From a checkpoint of a small mixture-of-experts model trained on Wikipedia.
Size: 8 layers, width 320, vocabulary 8192, 54.5M parameters.
Below are experts of layer 4 (counted from 0) of a mixture-of-experts language model. Rows are named router (the router's row for the expert), gate (a neuron's input weights, with its number), up (a neuron's input weights, with its number) and show model dimensions 240-319. Each number is 50 + 15 x the weight over its row's rms, rounded and kept within 0 to 99.
After each expert's rows: "mostly gets" lists some tokens that are sent to it at least half of the time. This comes from a sample of Wikipedia text that the model never trained on.

# expert 25
router:51 64 64 51 72 35 88 26 40 36 68 81 56 62 33 50 53 38 50 65 50 35 44 58 52 31 50 28 59 33 64 66 23 68 51 45 27 63 60 80 42 70 44 27 58 44 64 46 56 39 58 59 82 55 62 41 59 61 58 69 58 60 32 58 47 34 61 39 76 63 66 66 71 39 40 47 44 41 45 57
gate6:62 39 54 54 40 52 47 48 47 56 46 91 69 53 76 57 45 50 41 47 40 40 32 49 52 68 14 68 50 50 49 50 28 78 48 59 25 49 57 76 58 52 59 53 52 18 43 23 51 34 44 51 62 38 73 63 39 54 54 51 91 62 44 66 27 56 70 52 47 53 42 33 68 35 65 59 46 45 53 67
up6:47 59 68 41 55 51 76 33 40 72 68 41 46 43 50 65 38 21 56 72 45 38 71 44 60 42 51 37 40 45 45 33 54 60 77 45 61 55 73 52 42 78 51 60 58 67 42 55 26 08 44 69 42 57 49 73 41 53 20 46 57 67 37 68 37 52 62 36 50 41 56 23 61 52 61 60 43 28 63 57
gate7:58 26 36 28 65 33 52 22 19 51 49 59 25 33 35 60 22 39 50 27 59 40 28 56 40 64 46 19 42 41 57 52 40 63 65 35 60 55 68 28 45 66 33 54 29 16 45 36 34 61 22 59 50 58 28 43 63 35 51 39 57 43 57 34 39 84 50 28 57 45 72 24 45 70 66 38 12 25 52 55
up7:42 42 45 47 49 06 43 47 43 69 82 69 52 51 35 57 52 46 58 42 49 55 23 49 86 59 76 40 55 43 60 57 55 52 74 49 55 64 54 08 38 62 29 27 64 39 81 61 44 44 59 39 41 34 57 26 46 44 59 42 65 72 25 45 35 53 49 34 53 63 34 76 56 48 51 48 50 33 52 39
mostly gets: " social", " political", "ological", "ible", "weight", " historical"

# expert 22
router:50 58 53 59 68 57 56 82 57 47 44 59 56 65 37 54 56 33 48 80 57 58 56 55 63 59 64 35 48 70 37 81 30 56 36 43 56 73 44 49 36 81 59 54 49 48 63 30 53 31 57 23 46 59 50 55 44 47 19 61 40 59 38 63 29 31 34 38 78 67 61 53 34 50 71 58 50 46 69 37
gate7:64 62 49 59 39 51 50 56 61 64 44 37 72 72 33 60 54 33 73 68 30 55 58 35 44 25 39 28 39 76 31 71 66 51 24 40 75 79 41 48 38 65 59 28 67 53 66 34 25 39 71 26 73 37 42 37 66 43 50 39 75 40 47 69 16 33 31 67 41 22 58 50 53 62 65 69 58 56 44 46
up7:54 53 55 45 63 31 51 29 55 51 37 34 48 37 57 59 28 49 55 20 47 49 49 54 43 52 56 36 59 26 60 53 28 67 64 39 59 35 50 72 68 57 57 41 41 38 34 37 61 35 63 68 77 49 81 47 42 61 59 49 41 45 59 37 58 47 49 55 27 56 40 66 60 24 48 53 48 54 87 68
gate8:33 49 56 62 54 60 49 69 29 41 40 41 68 49 35 21 14 48 26 74 55 54 25 53 41 55 65 49 66 44 47 70 51 68 28 61 51 37 56 69 33 80 64 67 35 75 23 43 49 34 77 65 53 65 31 41 56 42 45 65 34 38 34 37 51 46 39 45 37 53 46 32 39 66 64 36 70 51 51 64
up8:45 51 53 54 47 72 20 62 30 53 75 61 50 53 49 16 39 90 31 52 47 60 49 53 50 64 61 55 62 48 49 69 37 42 57 62 58 49 37 28 50 57 40 38 57 34 54 48 50 46 57 51 52 87 65 46 49 56 49 26 54 47 60 84 48 69 53 57 39 42 67 47 29 32 55 34 62 48 66 28
mostly gets: " York", " States", " France", " England", " China", " India"

# expert 2
router:59 57 48 36 39 43 34 49 49 73 74 43 43 44 50 64 47 25 41 51 59 74 38 65 46 44 39 48 65 73 53 43 50 29 49 50 65 59 60 30 31 47 49 51 60 34 67 26 47 28 25 63 41 59 48 31 37 12 35 41 31 72 63 62 47 69 50 21 42 79 56 66 55 45 21 52 34 64 31 43
gate1:60 37 56 48 39 52 33 77 49 40 58 90 55 65 63 37 15 50 56 30 72 59 34 41 69 99 65 53 41 47 81 48 80 56 72 33 66 25 36 38 54 29 47 59 36 61 35 45 34 48 48 75 58 35 54 44 28 51 41 56 72 36 54 62 65 54 35 33 36 47 25 47 59 44 59 42 32 48 33 81
up1:59 75 75 87 69 75 40 65 41 49 85 60 64 44 45 43 25 64 34 46 46 43 46 57 28 80 83 64 66 45 50 65 57 64 68 32 31 34 15 67 28 51 62 66 67 54 56 75 54 39 51 46 88 31 84 49 46 55 39 23 63 36 30 54 58 47 41 47 67 62 54 33 35 55 35 27 27 53 48 59
gate2:64 61 67 54 63 64 05 65 29 84 60 39 57 61 34 28 35 33 57 53 38 34 58 39 20 37 47 40 99 72 50 61 64 61 29 57 43 52 49 62 72 52 44 67 66 31 46 60 49 47 40 31 39 65 50 54 44 71 36 44 36 51 41 53 58 50 64 34 25 42 77 21 61 40 25 33 46 64 34 29
up2:40 71 37 68 49 39 58 57 83 30 71 37 66 48 67 50 39 61 44 41 61 68 44 47 60 48 67 48 47 60 42 70 41 67 49 27 47 43 48 48 44 54 84 42 43 61 46 28 43 39 52 34 40 58 48 37 49 45 55 61 67 63 72 55 35 43 38 80 59 53 36 60 66 37 78 57 35 49 67 63
mostly gets: " MPC", " JPL", " %", " Apps", " Votes", " ·"

# expert 35
router:50 51 45 48 57 55 45 65 38 32 48 84 58 32 54 51 47 51 57 78 54 39 81 68 62 75 49 63 44 67 67 58 30 41 51 64 55 43 60 70 39 53 43 38 30 65 32 39 37 50 39 69 71 72 19 38 53 08 53 63 40 46 37 51 56 58 48 81 34 63 29 63 43 42 48 40 41 44 72 73
gate1:48 61 83 65 58 52 58 71 43 44 63 31 41 17 66 55 56 36 63 59 32 53 38 53 71 35 57 30 57 43 48 60 59 34 79 44 35 49 37 56 30 61 39 37 55 35 51 71 53 66 43 57 39 64 63 42 67 45 46 47 50 53 46 82 55 32 61 27 50 36 61 20 60 45 82 37 90 48 26 64
up1:51 46 28 36 44 39 53 57 67 86 62 73 72 40 63 38 38 46 98 93 73 59 32 36 68 48 45 49 64 58 75 67 37 51 30 43 33 51 55 25 35 51 47 38 67 65 79 15 58 34 55 32 42 61 39 62 42 55 86 38 54 55 40 59 66 41 39 57 63 42 54 41 52 38 47 51 94 44 49 55
gate2:39 48 60 51 61 29 66 75 45 48 11 36 48 44 55 55 64 35 38 36 29 49 40 37 54 42 30 47 34 43 54 32 63 49 39 81 81 59 77 70 57 51 63 69 40 55 59 53 28 58 66 75 58 76 34 35 47 59 37 79 35 59 54 39 25 54 73 61 30 50 61 56 36 54 62 55 55 62 74 36
up2:42 62 60 73 42 59 41 30 37 45 95 60 49 37 51 20 48 30 24 51 54 41 60 55 43 39 44 45 69 76 59 55 54 25 29 33 63 26 42 54 21 38 35 55 64 55 63 42 31 22 49 36 49 65 65 70 57 41 68 22 47 55 60 45 73 39 64 31 49 45 42 55 61 27 15 35 55 72 53 51
mostly gets: "=", " 184", " 185", " (", "born", " 180"

# expert 45
router:14 35 39 82 42 39 33 57 65 71 67 43 27 33 41 31 48 31 46 33 72 47 55 51 53 52 56 38 50 80 64 29 52 44 56 48 67 34 44 52 48 53 55 42 39 40 16 44 45 62 54 45 61 56 28 57 45 58 77 60 43 41 11 47 50 54 52 53 62 66 17 73 34 43 73 52 75 52 30 43
gate3:27 21 54 60 61 50 65 44 61 35 60 48 52 63 67 22 46 66 60 39 17 24 55 48 30 52 57 39 45 64 39 49 46 50 66 58 73 78 34 37 55 66 65 48 57 42 35 24 50 93 54 61 50 45 79 81 17 45 37 45 54 35 48 43 71 53 32 55 34 54 46 55 66 77 29 35 18 39 38 53
up3:27 58 66 39 59 36 48 27 67 77 36 39 39 48 46 34 29 70 30 39 34 66 37 41 34 31 47 67 44 53 64 71 49 50 72 43 76 50 78 60 46 73 71 46 74 31 65 79 45 58 52 67 54 67 83 54 39 67 47 33 65 45 41 47 64 76 46 37 64 60 33 50 55 49 19 83 62 64 36 15
gate4:47 51 64 69 54 35 54 66 57 65 57 45 44 62 48 66 22 52 36 61 56 49 31 37 52 76 51 62 66 15 53 23 30 56 56 70 69 32 72 36 73 45 51 54 39 65 56 38 81 63 48 40 49 45 45 40 58 55 72 56 53 53 29 51 47 52 29 73 12 62 27 45 53 46 43 60 55 56 38 64
up4:36 34 33 66 54 77 39 39 24 41 65 38 56 35 46 70 37 54 55 45 61 39 84 38 75 14 69 59 65 60 54 57 36 55 50 54 37 53 39 64 30 53 36 17 76 27 49 44 40 61 66 42 57 68 44 52 58 36 55 51 50 64 52 64 71 36 64 38 50 57 64 46 43 44 41 54 37 53 61 68
mostly gets: " p", "ori", "ona", " Fin", " human", "adi"

# expert 3
router:52 25 55 46 21 69 39 32 41 36 55 47 45 19 69 40 49 64 49 34 63 56 72 49 43 93 33 47 44 61 49 51 64 42 66 56 51 47 53 35 32 25 36 57 81 42 36 42 63 57 50 43 65 61 47 41 51 10 99 51 62 66 67 19 53 54 48 70 59 55 80 36 42 33 47 37 47 30 74 54
gate0:49 62 51 56 36 64 65 50 43 66 62 43 62 60 70 39 47 39 69 52 54 49 41 23 64 54 46 20 54 38 55 46 38 40 66 68 25 53 63 51 50 29 47 23 69 87 41 58 51 50 51 62 38 22 51 59 62 30 53 66 43 38 56 48 69 38 68 27 24 46 63 34 49 42 46 35 57 44 36 29
up0:29 26 54 26 38 26 55 67 62 71 37 63 27 59 50 53 77 50 43 50 48 63 46 73 49 44 48 39 44 81 45 42 51 49 50 35 52 66 48 44 13 73 50 76 44 26 71 50 44 29 47 40 47 39 32 50 39 45 37 65 44 44 57 54 61 41 31 43 42 26 39 38 66 53 21 60 53 48 66 62
gate1:41 67 28 54 69 55 32 52 46 49 55 72 75 37 48 64 42 74 30 63 24 62 54 49 52 74 52 23 60 56 58 43 54 38 47 91 17 47 50 62 46 34 41 62 40 50 35 69 47 43 25 82 39 68 73 30 62 52 71 39 54 45 54 42 34 59 45 49 31 50 52 48 80 66 49 85 52 45 32 41
up1:42 77 46 53 58 57 37 48 85 45 44 44 65 51 49 48 29 52 40 49 53 23 97 27 22 63 50 39 66 40 52 35 32 38 38 44 49 61 40 23 38 31 56 60 52 58 56 35 55 53 71 29 56 21 56 38 67 46 54 40 01 50 46 41 50 56 57 28 51 40 58 26 61 43 45 37 44 41 53 50
mostly gets: " km", " ·", "°", "′", "″", " mm"

# expert 20
router:66 39 61 50 60 98 43 39 55 49 35 34 40 65 58 80 39 39 30 51 64 52 34 65 44 45 64 38 64 54 32 51 62 30 46 41 64 52 31 46 70 50 53 50 63 62 52 32 10 41 51 17 16 29 38 41 50 32 27 33 50 56 63 40 28 40 33 16 65 54 67 44 55 66 30 56 57 16 34 25
gate1:58 35 39 58 43 38 49 24 50 47 38 54 43 51 29 54 55 42 52 48 44 44 73 80 14 37 45 47 58 51 64 91 51 45 86 58 61 37 93 24 23 07 86 39 70 45 65 39 53 71 98 44 56 38 32 47 59 28 52 36 32 33 34 48 65 68 55 52 63 43 40 66 72 55 46 73 58 43 38 52
up1:43 43 37 56 28 54 56 44 55 34 32 61 62 45 44 47 35 81 42 76 36 40 75 64 29 30 48 64 71 41 58 65 41 48 54 61 64 47 64 42 34 45 71 42 57 25 80 54 63 67 99 52 78 67 38 46 48 49 60 25 63 39 31 30 40 36 51 33 60 46 52 41 62 55 27 39 49 43 36 49
gate2:53 61 58 39 34 43 55 59 40 54 50 49 64 79 60 21 45 53 68 50 49 34 49 60 55 50 49 25 72 08 74 35 65 81 46 44 40 75 51 34 55 52 42 47 19 58 37 51 56 40 40 62 32 52 54 29 58 24 21 20 51 42 62 43 79 44 23 45 64 31 48 34 59 65 34 79 68 70 50 49
up2:52 38 34 54 59 37 50 49 52 56 61 40 60 45 55 70 41 45 29 44 53 53 43 57 62 75 72 53 55 58 44 51 46 32 67 92 56 35 40 49 75 50 61 59 50 41 75 15 45 67 64 79 56 63 56 45 47 43 72 41 28 70 47 50 26 42 63 36 60 51 40 54 58 27 56 57 52 76 62 57
mostly gets: "'", " MPC", " JPL", " Votes", "’", " Apps"

# expert 4
router:29 65 46 54 59 65 43 55 38 72 31 44 54 23 39 73 47 57 63 40 61 57 40 34 41 68 57 42 47 67 45 78 72 31 39 44 32 61 53 58 32 32 44 85 67 48 52 18 73 59 55 38 31 64 42 33 54 45 33 28 43 32 63 52 64 24 10 79 58 41 64 46 35 39 65 29 59 44 35 44
gate0:51 50 71 79 25 55 37 68 75 28 63 56 51 44 64 55 37 61 36 58 41 43 45 25 67 37 74 72 53 21 45 42 42 90 55 48 47 55 54 71 72 59 32 68 61 49 41 73 22 39 52 32 32 25 29 88 48 57 63 26 62 50 45 61 35 35 69 66 59 25 21 48 32 57 30 55 47 37 27 59
up0:40 63 46 53 54 57 50 25 32 48 52 57 40 32 39 54 66 59 73 62 17 29 57 42 38 49 59 50 55 60 41 69 39 40 60 62 41 49 51 39 52 55 63 28 55 27 42 52 50 39 35 58 69 35 44 59 55 57 41 64 72 42 41 65 55 32 53 48 69 52 92 61 73 68 57 54 55 43 33 70
gate1:35 31 47 30 47 50 34 51 36 74 37 34 60 51 31 50 40 55 30 35 47 71 55 55 50 68 59 47 55 34 48 27 58 38 45 53 60 32 81 58 47 59 15 54 30 47 28 33 61 53 40 54 39 39 20 61 45 71 67 56 52 55 45 67 48 49 73 80 34 43 33 48 54 62 69 44 30 32 56 60
up1:55 44 25 47 45 63 80 44 40 38 46 75 56 15 40 37 10 49 56 76 41 32 41 58 24 61 38 26 44 58 54 57 64 65 62 44 65 51 52 45 50 55 62 72 50 51 75 46 40 49 58 56 60 71 42 48 53 45 66 30 60 75 68 48 52 47 54 40 54 61 46 54 61 38 24 46 70 56 36 61
mostly gets: " cl", " ass", " head", " ri", " set", " sh"

# expert 43
router:64 41 40 61 49 49 47 74 65 25 38 58 37 53 59 38 66 42 73 66 32 57 69 64 41 33 28 51 35 70 37 33 28 45 17 53 49 68 40 50 51 82 32 50 45 62 56 65 28 76 39 35 69 60 37 56 52 73 36 74 55 37 51 46 44 56 59 42 43 24 62 63 81 49 41 61 59 47 23 43
gate6:55 56 47 15 42 51 57 01 30 10 26 39 50 65 51 62 57 48 57 33 43 37 35 48 62 34 31 54 48 39 70 45 48 61 41 66 49 29 79 29 64 49 00 69 37 53 31 60 22 53 26 67 52 41 42 50 49 61 49 49 30 47 84 74 54 53 40 46 63 34 44 68 51 50 50 34 34 30 60 69
up6:32 29 55 48 24 93 52 57 28 43 58 61 67 59 54 61 58 47 38 48 52 32 42 41 40 69 50 39 38 55 48 69 81 77 38 44 56 79 76 68 55 35 43 60 75 56 25 43 77 26 40 44 57 34 55 43 51 47 50 64 52 58 65 83 46 69 37 40 48 60 39 49 60 66 36 37 56 65 63 58
gate7:47 31 52 54 70 23 33 51 53 63 55 59 69 43 63 29 58 62 54 44 56 42 77 61 51 46 22 49 68 57 59 57 62 41 34 54 33 25 39 62 55 42 46 62 31 36 10 39 57 54 68 58 28 44 40 55 44 45 71 52 72 66 36 41 57 59 55 41 67 58 35 39 80 28 50 54 30 42 37 19
up7:45 61 66 66 35 57 24 57 50 60 81 50 37 38 68 47 22 40 69 30 61 45 48 47 54 17 88 52 71 33 64 63 72 67 55 56 78 41 80 71 54 63 65 69 51 52 42 37 62 48 46 38 51 73 50 32 45 72 28 64 50 45 39 41 27 34 58 54 76 86 51 28 26 54 29 45 56 36 39 34
mostly gets: "ha", " f", " Ta", " Fa", "li", " ha"

# expert 15
router:68 23 54 54 67 47 39 56 69 78 53 37 64 47 79 39 40 85 37 69 40 58 37 47 73 30 58 53 70 39 68 28 60 45 57 54 64 67 40 30 50 71 37 55 28 36 54 65 27 54 51 62 49 44 51 41 53 47 37 81 59 56 50 33 32 58 68 55 64 17 54 55 69 49 55 54 60 45 60 60
gate0:55 46 60 61 42 20 39 50 46 46 42 64 71 40 44 73 57 55 19 70 34 44 29 40 63 70 49 28 57 49 42 67 20 45 32 66 56 65 73 61 79 56 52 52 67 42 49 39 54 35 69 39 36 65 64 39 48 49 48 59 74 70 60 51 46 48 71 38 55 77 48 55 36 32 83 83 29 49 56 66
up0:59 55 51 67 54 52 35 53 43 73 66 48 51 22 40 32 63 19 44 69 72 51 28 25 96 43 36 41 65 80 78 40 34 24 63 60 74 46 53 71 28 58 50 65 37 35 32 52 48 42 55 55 42 83 58 90 46 47 50 31 48 64 45 43 66 33 64 69 37 74 42 60 42 26 38 52 59 47 49 62
gate1:54 28 57 50 44 27 42 43 43 64 50 50 64 48 84 38 45 61 61 42 54 52 41 56 37 28 50 51 60 37 50 71 61 50 25 52 83 25 53 27 54 31 90 47 39 50 68 47 48 51 36 64 67 53 59 38 20 56 22 44 61 57 50 45 34 33 65 58 35 71 50 40 55 50 44 38 72 56 43 62
up1:52 27 62 36 24 62 49 13 64 22 44 63 48 53 92 48 62 66 30 47 64 51 24 51 14 39 65 52 44 52 32 61 50 64 53 24 82 50 74 14 53 47 52 47 40 41 58 69 76 46 30 60 44 33 63 73 51 44 38 86 42 54 67 65 39 31 51 26 62 53 80 57 64 62 54 41 28 60 65 49
mostly gets: "  ", " with", " including", " has", " became", " included"

# expert 38
router:64 71 72 54 57 43 52 35 62 49 56 86 44 71 39 57 53 63 49 76 49 62 60 39 67 50 58 38 70 51 25 61 69 47 61 78 69 59 49 35 62 64 40 57 43 70 60 65 74 25 34 66 43 43 33 11 50 49 57 29 46 58 21 46 35 37 44 60 98 59 57 35 53 38 24 52 77 56 59 08
gate0:57 41 50 24 38 44 49 45 70 38 65 70 67 50 57 32 72 58 33 31 70 53 68 80 56 46 71 50 53 50 73 58 31 42 51 53 24 44 66 53 71 31 34 65 48 45 31 59 39 54 71 52 41 61 44 39 54 57 56 48 21 33 72 50 36 62 71 88 58 42 57 63 36 12 25 49 32 71 34 65
up0:42 50 32 69 62 35 32 32 26 69 20 52 53 44 58 63 27 58 39 30 39 64 24 75 64 59 39 58 36 54 43 48 60 21 71 62 79 54 58 38 36 55 50 43 39 71 45 65 48 44 35 30 63 37 44 63 51 78 42 43 30 47 73 36 52 59 38 54 39 62 30 53 49 52 78 37 50 47 65 35
gate1:33 49 44 48 49 52 63 55 78 44 64 72 49 66 43 50 51 47 30 57 44 65 57 55 50 31 49 61 64 32 82 73 37 58 52 44 64 40 94 25 59 57 55 35 30 74 58 52 41 41 44 61 63 36 71 46 32 71 75 37 52 46 60 48 47 48 53 30 69 47 63 31 85 47 59 71 50 63 64 42
up1:63 75 51 61 33 54 36 59 56 46 46 36 32 39 51 51 48 17 33 59 20 71 35 59 65 60 46 34 65 69 41 63 36 73 37 53 35 48 78 55 71 47 44 35 28 33 72 67 44 69 42 44 38 47 36 54 65 32 67 81 39 27 56 52 60 45 52 52 45 79 36 40 51 16 41 41 51 37 58 66
mostly gets: " out", " per", " down", "ting", " dep", " led"

# expert 26
router:61 56 84 62 38 71 61 53 62 32 63 61 46 36 44 59 55 67 62 15 45 42 30 40 60 46 64 50 48 68 58 45 60 63 55 62 60 64 38 48 62 60 35 39 39 53 57 51 45 69 57 21 45 55 47 46 51 21 50 47 73 91 41 42 70 60 67 73 70 57 67 38 30 48 77 49 46 11 30 49
gate3:51 34 57 27 64 30 26 55 37 42 79 44 37 40 61 43 58 41 49 53 62 48 38 51 31 47 57 40 51 40 62 32 45 77 30 36 60 53 78 29 63 21 45 31 52 56 34 47 54 45 64 60 45 49 20 56 65 34 49 45 34 51 45 71 72 31 29 41 49 33 30 70 42 39 31 56 78 45 18 60
up3:36 48 60 17 47 49 44 50 41 27 48 32 65 74 56 64 35 09 46 46 49 30 31 65 67 28 65 42 67 29 50 45 67 48 47 45 40 41 50 32 69 36 52 48 37 31 33 40 49 41 50 59 39 34 33 53 46 29 59 62 70 37 38 56 45 59 56 45 52 44 29 62 64 27 27 33 61 60 38 60
gate4:49 62 45 56 44 61 60 38 68 47 60 15 61 69 54 41 63 53 45 50 65 51 67 35 69 28 36 44 54 72 41 78 32 65 67 43 39 43 69 59 47 11 38 42 44 60 72 50 61 78 58 28 49 39 27 43 14 63 40 20 85 49 49 40 36 47 43 56 47 31 43 62 43 62 45 35 49 47 68 70
up4:38 65 07 40 55 31 35 47 64 67 71 62 79 62 62 59 41 48 60 61 56 56 61 42 48 27 68 75 41 71 42 45 69 24 60 52 37 49 46 43 41 51 46 35 62 68 28 59 44 63 52 61 54 43 75 56 52 60 37 60 32 44 51 63 56 53 36 33 48 45 23 49 74 39 58 70 45 56 64 44
mostly gets: "ti", "ni", "nis", "din", "uri", "bil"

# expert 24
router:65 45 42 43 64 48 69 57 50 64 57 22 44 18 57 66 71 30 34 40 55 64 40 51 60 20 29 76 29 51 37 54 40 48 56 35 52 36 40 43 54 39 69 74 46 28 38 40 70 70 48 34 42 75 54 42 47 63 59 56 38 30 55 73 47 72 63 57 34 42 56 46 42 96 56 08 64 79 48 54
gate0:50 61 50 24 43 57 65 38 80 24 33 48 47 45 47 59 65 57 37 33 40 44 79 44 50 48 43 52 56 36 45 53 37 48 69 66 51 51 25 30 53 68 68 63 56 49 44 08 59 48 59 64 53 57 63 75 39 36 43 31 66 42 58 41 56 56 63 48 24 46 52 53 43 63 51 47 23 73 30 35
up0:72 62 72 53 43 63 72 53 61 82 59 52 48 30 36 65 47 60 37 41 52 46 47 32 42 70 70 52 59 53 48 43 56 58 53 59 54 29 59 65 43 60 64 36 47 68 68 51 27 56 41 87 56 49 19 67 35 52 50 44 33 53 51 30 38 46 38 45 48 48 52 61 53 16 38 68 15 61 39 46
gate1:40 46 52 42 61 53 61 52 49 78 36 45 52 28 64 47 44 44 43 44 52 45 58 41 56 23 58 55 43 43 48 46 49 42 41 43 44 40 64 43 38 61 85 51 51 54 06 21 52 56 40 32 57 63 44 47 85 37 73 83 60 68 22 68 64 79 29 63 61 47 53 69 55 41 67 44 57 34 63 71
up1:63 50 52 36 51 49 29 40 51 31 50 37 51 38 46 36 43 71 19 54 28 55 52 66 44 60 39 36 43 58 43 63 48 60 50 62 78 41 59 63 47 48 19 47 11 54 82 51 48 58 49 52 53 73 49 22 39 54 60 41 29 57 53 50 47 55 82 67 44 44 85 49 57 44 57 31 47 28 69 55
mostly gets: " Al", " al", " El", " inter", " Ed", " des"

# expert 33
router:34 50 35 25 59 67 40 56 51 44 55 62 38 58 55 14 30 61 52 56 55 52 61 58 41 61 54 47 60 52 57 45 36 37 37 45 63 39 55 71 45 28 47 42 54 87 39 64 30 44 69 35 86 51 31 81 52 71 39 40 48 43 42 47 75 56 26 46 31 32 36 75 47 63 35 51 76 54 67 85
gate0:65 65 58 71 38 67 27 57 26 69 53 44 27 63 60 50 38 43 63 38 55 63 55 69 85 31 46 66 53 41 55 41 63 30 43 50 27 58 23 55 52 42 65 34 67 60 68 42 63 51 45 55 48 51 63 42 35 65 49 32 51 45 40 40 37 51 41 61 44 68 25 42 04 31 57 49 38 33 54 45
up0:30 69 79 58 33 34 48 38 49 41 64 65 59 58 30 43 65 32 29 61 41 45 58 45 41 55 36 12 53 34 49 67 68 43 47 15 56 40 74 22 41 52 44 43 57 51 38 49 44 47 57 30 28 29 50 48 39 27 34 34 20 53 39 54 65 49 34 10 48 55 59 74 64 29 16 31 38 62 52 40
gate1:58 32 50 33 56 67 33 44 80 51 57 65 43 49 59 47 47 59 38 74 46 23 25 77 48 65 42 39 47 53 49 45 45 44 83 32 76 50 20 43 42 46 53 45 38 36 60 42 22 76 66 44 42 71 69 62 42 41 38 45 60 64 49 48 86 53 27 51 56 29 39 47 28 42 50 49 46 39 44 39
up1:42 62 46 50 48 36 24 22 64 51 37 53 27 40 40 69 44 46 41 41 53 33 75 54 37 48 43 46 65 47 42 87 49 70 52 62 50 47 42 52 56 54 40 47 54 41 43 38 72 40 49 52 37 45 45 43 49 50 55 60 82 38 53 42 61 31 36 31 57 50 71 23 64 56 31 52 39 64 40 46
mostly gets: "The", "In", " \"", "Other", "During", " New"

# expert 9
router:72 56 51 28 77 23 77 28 55 64 63 67 82 58 69 39 57 35 48 48 58 43 26 28 17 56 48 55 60 49 37 30 33 51 79 60 39 42 57 61 89 43 43 61 58 70 42 51 43 42 47 36 79 46 70 66 55 81 55 16 65 32 28 60 60 58 45 39 46 46 57 47 72 74 36 40 62 51 92 55
gate3:47 31 27 59 56 45 29 60 39 54 65 42 35 30 38 34 29 32 77 63 20 81 54 66 20 63 43 77 73 55 59 25 35 35 64 56 47 48 43 49 65 45 31 29 36 58 75 56 41 57 49 70 65 57 62 45 43 65 44 43 56 47 67 58 67 58 67 58 87 15 69 53 50 41 41 63 34 49 18 55
up3:41 64 86 61 64 33 45 61 46 47 71 63 44 50 40 31 28 63 19 55 38 53 53 49 42 41 61 39 68 93 62 41 49 36 42 71 64 65 26 59 42 55 82 58 65 48 39 60 54 12 36 47 37 62 51 28 58 57 48 58 69 70 55 37 77 76 55 54 72 23 32 68 45 67 58 59 35 35 29 56
gate4:75 52 48 51 62 93 55 46 27 58 37 49 63 72 59 54 42 34 35 41 66 22 60 47 62 43 51 59 36 32 57 55 34 56 75 44 45 71 62 46 62 44 08 75 48 40 48 60 42 59 36 49 63 57 56 48 49 45 67 65 57 59 60 62 34 41 41 63 48 43 63 46 42 39 49 59 55 40 36 45
up4:42 54 55 46 29 68 52 58 41 46 55 46 33 40 40 26 54 36 50 64 43 65 35 40 71 21 25 38 45 47 62 50 32 35 69 70 72 33 37 61 59 52 35 69 59 27 40 60 52 49 53 54 56 50 64 61 69 19 65 17 54 42 61 50 36 41 36 72 69 42 34 42 48 37 42 57 56 29 31 51
mostly gets: " his", " its", " their", " this", " the", " into"

# expert 37
router:45 39 59 36 50 39 42 60 23 52 27 32 77 53 58 49 29 70 46 50 60 48 40 43 41 33 60 69 45 51 34 35 61 25 23 68 65 46 18 68 41 40 48 73 66 56 39 48 62 39 79 45 43 74 70 30 33 21 54 65 42 61 77 30 69 60 48 52 30 59 49 62 32 31 36 24 43 46 56 48
gate7:49 37 49 47 76 47 59 10 61 62 61 41 41 81 65 61 58 45 25 48 44 50 57 49 27 88 70 44 57 57 63 62 53 39 61 72 57 47 62 51 40 32 61 84 73 37 51 35 38 41 44 33 25 81 54 50 40 24 37 61 65 49 68 66 26 27 50 33 44 42 60 59 63 59 29 31 30 35 63 70
up7:56 31 71 59 38 29 12 82 53 49 58 33 55 41 28 59 28 34 64 38 41 69 38 35 58 60 34 44 85 79 47 64 36 54 20 56 44 51 41 42 37 50 53 30 40 49 48 21 34 53 62 56 35 40 31 51 44 43 18 60 30 75 53 45 26 56 52 60 46 30 43 44 42 81 67 59 41 67 54 42
gate8:51 44 47 58 70 60 67 48 49 53 58 57 36 41 67 54 51 47 67 59 64 41 42 62 25 32 21 16 72 61 46 52 24 42 59 31 53 56 43 41 37 56 59 40 37 37 40 41 68 58 74 32 31 55 55 43 48 20 35 49 50 45 43 29 31 39 41 56 41 02 39 68 60 47 56 28 55 82 71 73
up8:32 70 75 13 33 52 48 68 38 39 42 27 59 45 34 70 64 32 41 42 55 64 48 55 60 53 70 73 66 40 46 27 43 36 23 73 71 67 53 44 53 35 64 67 71 45 64 34 61 58 49 46 53 36 04 43 61 64 65 49 69 38 44 41 45 37 56 41 33 59 53 68 51 58 45 57 36 50 61 53
mostly gets: " $", " June", " v", "_", "\\", " compl"